Below are experts of layer 5 (counted from 0) of a mixture-of-experts language model. Rows are named router (the router's row for the expert), gate (a neuron's input weights, with its number), up (a neuron's input weights, with its number) and show model dimensions 0-63. Each number is 500 + 25 x the weight over its row's rms, rounded and kept within 0 to 999. Numbers have three digits each.
Before each expert's rows: "gets" lists some tokens that make up at least twice as much of what it gets as of all text; "comes after" lists some tokens at least twice as common just before its tokens as in all text. This comes from a sample of Wikipedia text that the model never trained on. Tokens count by the router's weight.

# expert 56
gets: "-", "|", " -", "\n ", " =", "."
comes after: "\n", "\n ", ")", "math", "\n   ", " DF"
router:534486493494478498472453526500521525495514528481490541532494470482497475451478463512494496475531484533486490486476503506501495483506518542527538533515468473489536479479450550488505494538474480
gate0:539506472458481520548489505521522503467508480509439485462487518513491473514522528475483527509512505475503507533560521497481477514514515449504524453505500486493514517483486522488491494537516497
up0:524539502563517566524536530530497510497529497510508496478446515510490484511508516524500515523517510476501493535532475512516509465518514503458537491524528553506514522522499508503539527487504510
gate1:482502527481510484515513477483519486502509526506500497515524498489471499512479485463540491517462543506507511522538516482489491483463517459496517514531462519521492521514531546520503538517527545
up1:493518476495510462479524500486513466489492490520495474495503501465493476505514491506496468510531484506535527519486488485504510532521506515508531504505508537457504481482484472534475515512490492
gate2:517534543465463502505506539529570506465514531496533492535489541546473500495491522515542488513483476545534532513512499502503470536534470508530472513487518468524465515502547481501479472515454488
up2:501525512516520475499472487509480477548475473536474547528494488522487514505546507474508486470506520492480486494517504463490506509493502469465520499471506448515512522495513479496524540479510471
gate3:493498486508482507505499482482500515472525548483482500505493508524520480527433478515518531483546515535489535514533476478535469505462485478474519539493455526545518497498504484505487471515490536
up3:498461474480488485502458509453510535472493545477504528494504494488537481516478487513502466519526499553499527519518485497487488524439480486509516532516464468481512535517484503490490472453527502
gate4:560475506491470476525516497484526509435525490514535512538510532512470546485513494498492462468496446513496509511467509495517490512540539469451525495483519512502483516490463498505528460542495453
up4:543441522471493475498530487480506516475518520507536505556495495529508507496503460506484468489506512486486531528502480502459532489519533492471530475503512464478521506502440547462529502511517490
gate5:507502431512506538476494488500532530483457515521475462445509523461508500453547489549505518510472487494524538479516497524491498514540496498471541511474505513473488492502486513486487479509460445
up5:504486499496509531506517505525518526495471475520442430502468463435534515512572503479500462529496516494494492519457523491491521538519524467465529503552451516436482513477471521510529467498494473
gate6:527481475527498475518510506496542478469471501444491463497539529495513458466501482484500532523494509486498508477486469536526486489491494498518504479470471529501509509482495509544536460484526499
up6:484536502545509504513492471514518470492508508494471512499505511458493496528534547464507525506485505513520477504515537514542484484468470465521469488496487482487539508503515490532472467506512537

# expert 36
gets: "\n", " ", ".", "s.", "a.", ")."
comes after: "\n", " |", " H;", "\\", " \\", "ur"
router:526497514507544466447512496530476522495495534503494536514521442536547480481476503473522520490524510480496473505529530478505471536523479531510463523459455501515511483517476518484474507553475465
gate5:485489481542491460475511506483525447530503491495422527482479453500497461522482476498489511528478479537493469462527511466467431502512487492492476508499470489504473477516472543487484485470535457
up5:522473513499461522518510550540486481491530480478511485470516504498499502511515514454477480533546483474454487511489489521473509467478514496514510498478521470437523498490538495454484501495526499
gate6:518478505506494485492491497548471534508486450491484501518517513492527532513506442511509488515499474481529495546491463485504470541487471493478507493508507506557502545534469492478516472473526489
up6:534485485510516476493555507528481531489526462487484484532500554502481472532482508481507491524454513512544482525522531502512531464555528490491524494503507499534546508474490451474453508477518516
gate7:518490508511537493445509560517496528519527515517504500533463456518514496505545491494496485491488479485503514503487484528449520497467499501525467519531466488497499479528515461451499522503456507
up7:541509469493480514495540546552484484516486517477518512497457483557492503510492520539484500498514546520523510514510496510508511508495458505484505539544505477519490510485521494569537550518496466
gate8:529494503531547469470508506490495496497534515485450499520490486499479461523513509513463460477520508506550466496501512501507509492507526477534484524483516483533502517512477496452491491486547472
up8:561488506481543534524495512508512512480486483445489469488505519486472495547528489444521522517490481539533493499481477498489465482511498510534497519518476512499482514455509522455535477517519473
gate9:490504450496510458492491526469505478496497483449490496542486527471563469514506490502504470469501505500522493519528494495497498488521496493483480535515509561538535494484467518499465513512514494
up9:511506467496488484480464525473484496491487526492497486481472471464495518453515437450485523459512500495484487514484525487500529486506501481467524492486475471511499487490494472456488511456495503
gate10:516469540464481462486489473441487458486507528490462523478468516517520450480499471486505508536509493503481498523483485469551482521518516516481484509498478425470475539519495470455484492522493492
up10:513490539504490473498485525418497535486519520461475493525523470471525523472527507512495488516525506438476453499523516480497529485448491474514542521529531473466478505497495508446474476523502471
gate11:473505470529548454513501506514460496518499481494472503490495457532517475448528497531523520465535534520441477504558488510488523471481502494453526503508490519486468478507531491512506471517522512
up11:512495521481488415541513515498516507533528489499504465494508487492528460512516488473522479482503541499474515553486464524455471476515507447510459468475518500505465497511489501476478485526510484

# expert 35
gets: " the", " a", " The", " an", "The", " his"
comes after: " of", " in", " to", " as", " for", " is"
router:548512530517507516517553522475499533501484496486454514551530500514517472466506480496517540455539542463488497521516486474496511541496512518497496513451458532521488519507500484517468497503491517
gate5:522485469492487465488495487502513506510538525540540458521481512511473487515504566481527501506531485477480520475542526468497472528501535509478490499515492488516495435536467524488484501458495514
up5:524506510476502526480510527492488548554447498480532515518551486483466468490465521467507481483520503451496463448464442492526528517527485518498488528468457515464509485472498453518520511492504482
gate6:559485500481461455504507491473479478511509524479513495478500505504482523497512463533526488490510477478502539472531521492491504463522460477462488481458516483510490485507477530485499453489508460
up6:483491497497523467480453512538513468540489488507512477480490514501509518505466469544479529526515477536511509541468528500494508513471546543488443516504502519503556506526512502511470520503552507
gate7:495520483493515528510528561480441507518477467497515496493478473520493439485463561522472505502484525496470483513486488517504481494518484542446501512483392499442490500499525511515526538462548506
up7:498507476448510502470536497530475478483516485488523528536508505500422454495495523491477504500518484515489499499462509478494470475447520477485514515510495518504490483507497558533467498507484499
gate8:504523504499509514468481495488467498496548510476467483485525490469472493435509470525523521489487486488527492496454492476498493509519472537538514527460494499517527497502474508500465489539533487
up8:496492495476482486519533520490500510500456506571524511497481469497538485534486536509479462478520523503482477495552495490493487511498529464485480467527495482461507508496545478517537508483470511
gate9:462528483501490516508514532523501527507504497507499521536513534519464445524513520456518493473460515501505490519497502472475504489513515502516558481528484542472525530494493497505463462518440536
up9:518431510567475500480483495504457499524509500482478481523410482482536570469543480516509483521509473515508489471515497452488487499472511489477496507446507496522477502532486527490517556495553473
gate10:522480442489515505539481473539498479511499487503466484554551541499526488548490505483483504479467479511498502515518544523455519472484475474441501505531477482474477523490468515522486523513505479
up10:475462491520498483499503451487484464542516523536510498498489517520498468522528511523487479488471489527518523500496518519513487464459514505525487478469519527490485524516537514497523501520457481
gate11:475492485521490482518546493486492496491500526501511472485532513549445466485491511487497497499541520508464508479529477544513493520527508512489530529514503556487499503550548452522516521515499509
up11:540508497455481535473469547526492482468510526500495546480536523476511508546513502530536478443476478502531489494486533524505500503489482467494506508492497468526503493497514497507513466494519524

# expert 61
gets: " the", " a", " The", "'s", " his", " an"
comes after: " of", " in", " to", " for", " with", " as"
router:538479526516487517507551531452504523506507520475474501537533494508536455468502471492503531466557509451482496523502505487516508563475493509505467502455460525520505518514521493517478510512491523
gate5:497493496482510502502483518507462495471498482490530516538495456472540488516518521487507523547522520516506492512519471492535513534478501514549506490519439529420524534455514500518540493506564517
up5:511500489490527481515506507481523487485516538495474496502457528493487519513487482530530532494467511465489520509542440526470489547542502483445534475476508484487533484502500495475459464497487512
gate6:496501476502530529491479464479523470499492483497507527498478484507542490488520494497491528529411471526506477508471505461500525504487498489485471493483469468515484523476428475485487507470509502
up6:513494498492484504514493488501532471508522500502458546524496474516486528508547502510457475512450508561470500495480520515476480509486518520488481482485580486469509517483476533475525504525504464
gate7:491488487567502483498469453536506549504501507501492483521451500507526506502538495516546517515509507478517502524506481486480461481483493493483521518502464489490525462462482502478529515472521483
up7:520482508482469505447524500528514538513476466535483473542509484489508473525511511502526456492428500480531478439452515486509506508520519511489538491510502453494487451539479523485469451522476487
gate8:498466512462500539512524534477483516532486508553537507539494491509535461520434506474494453487468519517470510501509545508449499524463505489478516470482516506506512507577510448492508492491455513
up8:466467529440492544448508536498452517470481499461495499446462476470517486493520491569497486496529486558519489531491509573534501499495508523492485509505498502494503523473501513481483470490521526
gate9:516468515486502514499503508521459460544505462520539520536575511502495507483528535482455488503522480517460497498508525514515435487495469528469473512514498524421521500522509502447510482544504484
up9:511536493486500494471474540457477495499498526439530483516481503481522484478548511575517471491535470490538480525551494472484518514518515466518505523525504493498513497459473531509531494554547479
gate10:498489512481517515523517499475520452474541504556515496482484494522494485507523514511493528500470538477494512512514503515512485543493458461446488488477508535478502471509469529454534476524518520
up10:524460494491494508490483491546471482490520499471505469506534474503484493500476497475513539537499488521478494536474508504486481460452494507533486507536471473498483483504510543521466473514530507
gate11:517475480512517483518512460471513503494514467490533496492547540513503501478497503504472454518487495485469523490533551457504494492501516474503488514508470529543564515514462532521482468485523519
up11:445517464493506525523510485520497532502506482481528476533516508524507477516509497522496483501509481461479517547501554484499518502501511465460475446549519490462479506458517546476474512474467476

# expert 23
gets: " |", "|", ";", ":", " /", ");"
comes after: " ", " 0", " 1", " 2", ")", " 3"
router:511502515497540492512541529484465518466494540510496482491494492506478436480507480484489503513512523502500506501535474493513460502542481474533494472484516537545483504487449460443489470551533457
gate5:512465525505529491463497492513487535513486471516515431511499482482478472491496485518520518539462538494460507507479479475501527495474517464532456528479522543479529489475509511519467449472483488
up5:436496472478496513546552521519535469506518467525435523509517485502525506524503507479484501488473521470514471491480499498539484508507524528488559491487513477467485517508532516474525547517513465
gate6:453559496514529518433496483499505508510528480508465515487499540497529495517497515496486514505494478508483508495501523499539491536475453531483449504489476507474532487466461500549473517510488503
up6:493504529494508475485496485485461475482500494497500516496481509461527463463490488534491519512476511489509514508516528503526484513451486502513468505489488502529497477429492468493487502522491488
gate7:503482499508558510500491493473528473518483538495515520481462548558502498471497486475534523536526506540481519494525478458511502535487478502531455496469533481482488539476477495468501471455534516
up7:541495533542462473481481551502502527495498459479535507527504476508500548522493508523466477484486469473520493512468478518512519459480490524450540516546508517526505472472479534553511513517452529
gate8:482493523526477494488464519494481516513497498467493500499520510503487491488522516550470488474482504499530493498527470479482535462492462503500521473483524537568484517497503509499555533542532513
up8:501492491501504508489526509495438491529463488523533527529510529479503510468535533471513496502471513476523495512504512510495491558541472492451537506498503517526478526522529498485513510485521546
gate9:487461538498495492486521470519523495471496494485493487459494467465491517560481515480534484490515511448455519524512477474462486480554454478504523501496492516504458519523499508483512490486493459
up9:489446499532510510483527487568492494469480461500487497510496487490560519517502505502450470496512511491510472510478496484530523475508464477496534495547461493476481477497523527463538525509517488
gate10:469483525461526524459569498469494483505499513514489485532478482516484496488515501487456490508528472521552497454480497480485480498526549474469540465450452503499511498529528482527534504534484441
up10:514473481511448495516448507491499503487473490495482524492533488493497499554525527516508471486451501487494492504480543540506555517527438519501481501580526506486496535474500485499507510476511535
gate11:465504482494527494483463512504477505482520490519507435512497498453479497460475510446523497491501504449493471508469483477529451555556438530546543520481517538493488515501466502484453524513501536
up11:501436529482468481525517469479536438501497501501470528497512458531506532525468482513465457499486532494499481493523498498483502489474515495452499482499503492513457486472514478516530478518487529

# expert 13
gets: " |", " (", " ==", "/", " ===", " ="
comes after: " ", " 0", " =", " 1", " 0;", " 2"
router:552506501510537480497503494526493513481496528500484521518510468557535477450480509478508528489532505494508491515533543473491481529537482505512478508471488496535536490522475520484483509523506471
gate0:488481513486515441480497521443525507507503512459497498551450475496490483561494532517504538481459484504496486492519496488485502496529549507496519509505479495511544509528482487520516517503479491
up0:487500520534507474507505507543539441514479521532492509490538530494510494448506522469469499540503481494507511531533516506500498491516501471507517492534530499480513508494503484476498477501498491
gate1:506485547510506489468489493491492487537500459485472434459503450508513487530514476464462495442439509515492489522471461506504491531506473453498472519502463524506482470496499482522453504517540504
up1:528491510505498467492583467483469521502502535445505512500481484519513489499494513526460475481490497520473518475501516494528504547484472472476494485529433452491503532486522519539458538482471492
gate2:498525489523510483530504475502477523518489537507532536515509475538519483469527488495471504491494494496438491527484440500511477501530535507498491510503472499508452526486549504554523465473489547
up2:514455469519455549489526458527511513514549492518516524522518512500493509481434515526519519504497541469501511505506489521503513505487513482524534509463534516486527485475494457493504474546488510
gate3:519503500488543443502518460485510520510520503526509523491477523527530465479504514496495466500539477498488528485469496525518515485503515482485459489521514524545530510506515464452493446521479544
up3:483516488492510499515496500500533417489498520433530464505551460505490510526469490465484512551518482517485479536509498504491495462494520537482504522498479502501485477465543508541508508569517455
gate4:492495478486494512433476524484460483498489493469490496508515468494469506499505498482502544468513500515462453482490515515468473480495483510515519527511425497485536467515463502468460535490547494
up4:450549515479505508486469462484508501546482466458488454469498491467547474507476532495506527489479476474480506510453513470506494519473509514511484479507476520512521466451492467507522500495481486
gate5:520505519469517522515475505485483524497494469466520518508562516477495544487571526517506511509468504465500495498502524444501468552508466490495531514537518501518533503514473497500546486516462497
up5:529546448491493476531519468498523515487512501504487516499499494511491511484547500462528532581457501488486507491523480515526524497496501471521519516472494489547434472552535494491502491467479467
gate6:516511539522505486494507496477497524498497518512512473505516482483528526487504502527549488548510491475500507528512490536491492533514466514500473511497519526450464492520494466509452554514530479
up6:526498528510504516513510481526517476478516473511481514464474434495490528494475500518467498498533497510497477508475490507530523482499577506518504465571478537532508483509497490463528440495508515

# expert 26
gets: "\n", " |", " is", " was", " are", " were"
comes after: " |", " ", " It", " he", " it", " 0"
router:497508491517512488477494496512495525511518532510496541522528451549523495473471508479500510492545499465498487520524550467495471517528474540503489519468478521549517453520489502488497520549501456
gate5:494520540512474501481490494514483482465518528540455548495450492484513463500461492503515489504473461487500488535484517515520483490540497496463475459463479478547510501486492479519488493549499467
up5:510483469485502496475493465519478474525505506456532498484480523545526498498524510498494518500499520496519472480492486493507512499476483482540496498522480477492473520503539477494492541547493518
gate6:522537523520516468455507508486500489584484434481465468541503471471517507484500525494521523543492491496520499431514489506519484483500491482513491540490495560518500487457529491517495506490444519
up6:481445533505483450528462467470509500495511530557480511488471503465522553508472514483521514494485524505491445501470511492462478496491488501509496453520475530497501477562481536471525509534492501
gate7:515503491478492481521527504459450536503511477493466523534509453462461494510488459517473472512489504562531547495521487487460475484476504529503483509470491460525522490530517473497465471555520485
up7:446489535461518511491477503546528535518521479517502456507486562504516511514512511471505506512471499491438476452530488472500533537508464443485504450487475489502540548501481488503474492484526529
gate8:484494482504493473552511510462490546519545492458484523534548484467449489492498516458487497486477522483456507471488512478467509521493516503556482469484519541499456447532463494486520513514515525
up8:481489495509501496508480556521496454478503504485488506495488522477477521475520464540491517496474532472500503521463506521479490505548461522470473475529489470509527531540470475525510470469494458
gate9:498498496496520489452495544477493515499451462551539501474508533495527496507488516536503526467510508508511483509503512531478497471461521483530515491517526525499493482474472500477494559506506487
up9:505504459455482515485518465490533498540488490509481508519475544469505480521528468530495484493509479492541492475510490498505528495527496506544495470460516522524449535507469482470532489517486499
gate10:503511531505493567528518562488522496520532487473482481522558514487483517474517450502467553464459511507435480505475472483515487495491531507531513530508479514516497511562532506486462546495491496
up10:510573522501479533469494476523532499485516525494498474528512533488482494524468473510526505514511515474470476452509489511513482512525450501486543454508476526487494477512493512501476480512500469
gate11:506489494555545518487479497514489508476538530561454510527476499532488489469464487540494531477515504538505505490496491507538442486494535500475510533537508517546505537483501488494482482517517548
up11:537526540531527470487458497531462504515502525502512511517459503533512465503490505507533486500436491489483543512510494530472503477506500487474536464516512499518512528473503493520485553568573507

# expert 51
gets: " 1", " 0", " 4", " 5", " –", " 3"
comes after: " |", "|", " a", " /", ";", " 5"
router:512491487512523488457499500516517521494525540474483564509534460550528493482480516467500496482546503446510488509510517476497470527523487519516504520470505500524524486516500539486499525542507476
gate0:473494475495532520450521465490514514490483544466453520530532508491546517499470507515498523515509538517529475524448495493522475459511506470498497541536470547501549522466504520537466488518495493
up0:500467518486487494498521447500510538449512534484544484487521517494510535527471470474513498495508521558476525473525498441508523527468558536493491530518515496500470485496531507510497504487456489
gate1:492511470445507538499477514516487481534495472512520520505555486470501490483489480504484486459513504512505487545461481529470503490511529471534508519501484502515467494494490505484514509534464524
up1:522471486542470454520509530524513496511519461543512502484506495444504466541500480502496453526501500521507474472500507480518471497525464453421485515519466535481529468517485498504497469493490508
gate2:503498511455514479468471467520482498493477478487474497457516456529491473502500493502478478494517450499515518525536498559458501484485534466472506490435497528525498474513491454450469531539471523
up2:452505505472503551535503522509470509491491474501529530521505510510503483500520495496496514503524478512464498476493469519473516446535509475537499495516563503479491490472437512509504482502468507
gate3:530504505488508486509516482514491519529468536508521534510514476495536555500517509456497530533483509500515516455550506476494504447483466565535481509512507528485533477505458487487535489516466495
up3:472526481514487488464516504468473474507494484499498524532474477538493556495503516503472467503520523504500502474526502504475486550466505491505484516504503516476500510493533438487531551507543482
gate4:482458541476493547499480531491495474517503488538478526511496472472496511509528478477519505526538477523516509541497551486499489497528486512484488495489527475503545508534491506462466496533506544
up4:469506538498547560475532518464502465509490488495513480502500511468526508485510527506531534538502494459529535512544495465516507483519519479484495459561524525512480452467444511496503569532508512
gate5:465511469502520551520494489502449475532477449515470522514501524540503447447489508523453529475504463468513503539550530505488499493479473514466527485498528525510477463550529521483496503533459513
up5:526504498490495478473496525499501497492518515515494489496485519557467491497469515525529546504457520518501493493537495485532488465487451516522499473488481506529490473497480485501504530485522511
gate6:461502456446490534527517510497487551490465496543487498539466476539474511483550488500468513500531489515497503467500543493521475487514455503513516483480465517472494457500507499529497522487523484
up6:496482514537503541502549504501468530506453521549496523516493491504500467535498510511548514534498479438524535501506489536435475508500488482467511501485510501494428466493466491524495491455515486

# expert 45
gets: "\n", "==", "===", " ==", " ===", "===="
comes after: "\n", " |", ".", " =", " ==", "==="
router:545521480490497488476503460516481503450473513517490509533502462512533501482459531496508551494518530457489518514509507461486475522514525532530507487435463529556554476529503515466486509534524496
gate5:480460553540506497480524478510508444482535492528516533464518474465480471486516521484474552479507510543503522539495503494484545497524484497497540493507468487448487495472463515472432484503501500
up5:480476510496485549517468513526454472524547480547490493489537534491525508527516548554488506464461524518492502493466470517484515503530511524511518519503502534482511519470477498446457459526458515
gate6:504482513525494478472536530492492463483517499468534544505481493502491495495508529514517525487515512510485519547503524510486484482483508564504507525518536496554476495488509530444493550512440435
up6:537488521514519463460494502492478490467503484472477495487530510503569510507539520487488505528494499500515509499535479476532477508497479492484578491523468512481458494490488530487470516526510496
gate7:493476504491498486480498481499485490455503564529488474518520479553496524484471496475481506454513484527506483506510507475506484548545521507447519466489495507503522475516478511520538521546527529
up7:484461500502504477500493499475437486471499531500521511454532500493482501516493523452449468442507487478523496513493457490519463501556512535514522472492516498506470509491489546494546517476491526
gate8:499504495485458503465477539521461530489501500511479528490480474467506464456488528510478475495513508464497488497529465507495487493570531510521525533510484486484513515483488486486542474516508497
up8:540474504437549468494491530482514522492501513487504488488508518507485500505494497539585545540507551497535507493498533490463459499540518518497481496488509505512476465478515538519488483509484438
gate9:499489460497476508449497498466481489532514484504558497509526497511519487518484488512467440469503481493487525462457499490537474457492531536512482504534516486544509469499511512481478484513464516
up9:496471480495517461509526536532491502522465447494521475546475515471518490537472504469495469484525500510489536477490505522523501486487459536520466496506496494510519460492479509543512519460508468
gate10:489482527479497514506497459487486548501483500520496491544490480499485465490470522493485477489512477448453495518474503465457483496497520547526466508495455521504519498509499547480561515515527505
up10:503517499474518546487504520498541472519536491483494530485531493490497537500519490519509517502503511513481500508522502498475541539485491414487517469493475464535509555469460493485450531503491498
gate11:504512476442507512470457460505565470516470515525455537475518486473542469459494512497525497522509529448486503469514499524492469537516453500520473510494529518503526526511509443494488504520534494
up11:492463491485489517482422489495540492488449539504494560454497514481562481465488480513539502515487492440512522492499527546500490538522485499491488500523486522513528517480510490496480513507514504

# expert 37
gets: " ", " 1", " 0", " 3", " 2", " 4"
comes after: " |", "|", ":", " /", ";", " on"
router:539537505513514489465513483510514516494501515463496535525507452534520513475493525453521471494530521465507470495505537484505484551510510508520486517466513506518510464497494510486474516489495466
gate0:496505514483467488478491504494515526516454493507519515503510514518525518461471497503466529517466480458498482506501519499516493536515455488527503496531513508542480470457494494490453513486533516
up0:494489476527490525577482463494550498514533449503488477498500507530533435535536484500529505487512516559490491495527525515486482484455498523471509509475486515510514465470483454521492495502500517
gate1:474497512475490482478501495490521544477483537520512495513514501497470457467519500486497452498524512487518472457507483503507500499520540541500497489486489476502532496456496493499558471474539530
up1:540496488468503524512492516479518461459485514502515530471509503482481525500470486514496501478476535481508485495514422508525480507491536500521512564455501485495492450488555494536514436471526503
gate2:501518502507506514517507528519524523489527455477483520521523496522553502492495529490490484476491540502494529501514477522479484476464465489548481497497519506472517551476478493538525486495511527
up2:478469501512503530478526464481455498476537462480512511516469498494558498459447502532441502497510562498498531474503463472514509501501534505534558510503477505494505515461516543484488479505523510
gate3:530475541504496447513535558499481495482493513501494546487552488474523555500525488504501497517499500469481491528484515524514470508496510483479505477511491484506494502487485514496456474544533526
up3:489513451542503522499490472497497520518497511508489530464502546515476486541492482526491469476544520487506504523494446485451473528473451525540510519465523511524486506515498460489527496490527487
gate4:512498515519452522508466499533505520456481529491496551470487475512463503496581457449525469537530507525514504516486450454482499514519478548527495529478493495477536498474473525492498507507492467
up4:533509503522489505503534428496474529503473530514509572501501490498491517488494467475462506491517511468537492530468508468498540536537509502528481521478538496512531441513561514521552540504459497
gate5:510491488454488482520451505506507510519489495527525477494456578536495479500430481485516510490501555486518506497512490499527472538483482491522526502474479527463470446534500481555497463520503504
up5:496479467492479545480456525419541493490542511505503400481487518509476472548491505521495524502490496469496527507499495483553533501508501467467536499492496483518539532481537538515508496490492464
gate6:480506532532522494506509535488506508484466494468471521482480499562552511544474503500496534507480492493483506447489475496490514526515472525469525529514494551521473543516466512505536466482485464
up6:499472503501514522503464540493487517509467516510478535502516513500472484506447514459555468533571498472528543523481452501496524540484485509512479505440531514491498480515475468507508473455494496

# expert 21
gets: "|", "-", " by", ":", "=", " with"
comes after: "\n", "-", "\n ", " Preceded", " Succeeded", "==See"
router:474501529522478500439520525461500547509474553489495535519491452516488450465556497526500537462500522516466535486554462521518508493498477538499505501511478524541543487461458498482523452509532475
gate0:508525471496498503497528532484522525512490507493511482504512524511476541452509522493514487525510479422484455504557467463469479504478464525485500536502519552525501524516477499503466498527506487
up0:468498502487523504482531491492494499526480516521479504500496451495542489541466516462478508483507486590524506490422473488527498500439521537478514511500441485531505502513515513549515524490484524
gate1:490497518440491497458481512452490541496505498544495483492511494509518480511551511493516517506506501512503506453484505453490504487503498488488480509520511553466523521510510497479525452502525463
up1:510513546473511501506478504508473524490526499514512487504480457565522513501580501506537489450508494485489500500500477500479512492508470509506484522505510531526498482514518548534537493535528476
gate2:574494489497483479488504478478547490523508503463490522483484516546483533514461467454491495482511512502502489543555516499486520489477499475517513461520492492490524477498491493513483508541481498
up2:504502512494475478506503532513511454526534471498498503491504497528534535503547465469457474469482507518474485486481517511543491499533512502510497501554481531488515530513485507531530538532509484
gate3:518513483489485526486472507525505552495557488505503493486446537530503524491499467505512538458511485567506506530516497465502456505503472530496508467465479482482509502452460493518455494469482514
up3:520496549510516497482522504450502503497500512488469511498524458495486508501517519482516471504495474518503500491498490500499503465498512530484518537500479536528535481485497509488540488481515514
gate4:505504477539496490463548510477502436460513537510529482510513489517552519512498467534473512487524462493477489487451513487488491523547532488549479518453502501491492498492499449543515499553505528
up4:458474477503463540454511486521512503544500495517519524505474514493501493496539512462472457477478538517475458475455504521528475510513526494487501496511495528502492526514511464474489517472535499
gate5:474514519488511510532467552570505515489502493520518511473476521515542448501468514507468478510463509476504513562557481506465539496469482493541521466495510482480485496468476524444517466496484508
up5:514476467484519482470521474487486528486510475498494488500507482469486514534514521512504483509545487481474463498481526501456494517541524457497534547499500522480470548560523473532483523468500463
gate6:464518498483455504515476490517515477489543519532508513451523477518493511508519513515498544535495515481509472485513509514481509492559500510464533517485462520449488498469495511501517510491562470
up6:463505484496514518496443480468478530504494491497472497479440500501486511530531502494480515485484463520524508500506521521459475485484470504506503502512484474496481522461486542512480498467546512

# expert 24
gets: " in", " —", " [", "In", " –", " (201"
comes after: " the", " |", " of", " an", " ", " medal"
router:502521538497548477485475505507520497513503535498501538529539482541548475477492491480484512492534517460489512523517545460489455533534497510521488498443464494526521482499484526468491513535495461
gate0:553493508505474511518536467469549494474526484512477529506524514500497513548505555509525504490498496524476469497533507477481500502526505495478478461476531502511510488497526473486497511533527511
up0:506473487500501502523518502490458514521518472522497477453502452475483513466544514524472501472489486521480459468479509499506482494509505483515487542464500502483490518478504479508493532478466500
gate1:512504502543487471526471494499517494499476527463530510541509476453484517441538455494492534469450511507509513529501480507488459523478495508504503498489492487536512554474521520493556516503531467
up1:509417491489493492526491546512451499526475526499455525473542481459519539478514466505482469491436515489503504486542520505527495486511456531483538534512536506509521500469538507508505489514519465
gate2:509489521479502462545500564512487508501473519499533516510492480564527454502488515490488479483527513483489513466533520533525516541513526479493506488496547487516501510471540504468464480496522534
up2:505510502540509516486497518530527494491523480497471490465489473493518520468468476494521497475552492475464467563544507515505518491496516496507560514501478516525473488464502509507516467514504469
gate3:472487491530479520517533494497487533532500459538515521479526499472469450506496461476498466480472509494465532497475504528476513488497518499500502550479455517505491477520455473539480495549502481
up3:489488545514494472489530494510501507547527527490503538524548560468536498523475527480505455537465486540518453541517495481488529535517525492513530479481492525492490526483508483477466489511457505
gate4:527487480513483491519520508467525493542474523520482504465473518513507454517528491478443506496538488513483489494499511473531529521467495527451527505539508518484497525531480488502488499490504499
up4:520470464484529517465511543542492497511516522457515487537524525496520505488476510494517504481514513494484514525484525483510484521460525478546461492498450481541530541478539495519537509503491490
gate5:481493508556520499442502529521493477511520532511518537487481497499488441506523484493442540490481535488506509521468485482493511545503485509477498496455452485428472474499506505513485530512484511
up5:500525443529529485475509502511510497447523519486510520479469497529468517475471517511463488527525507498504494503518508541512506530468539469509490522473485534428518536498507538451490540474522454
gate6:497531516497486502499496499502488462481522494526541442551499508494469482497462493486479490504498483519516534471522491489534475493551479471478486465498506493527495496572500526510485448522495489
up6:456504466480517505469493512495497456510473533476501535512502525526511489485519560466478489499513509479476472502480538510500493520529454479489547498495502474474495507442488472481504456550471522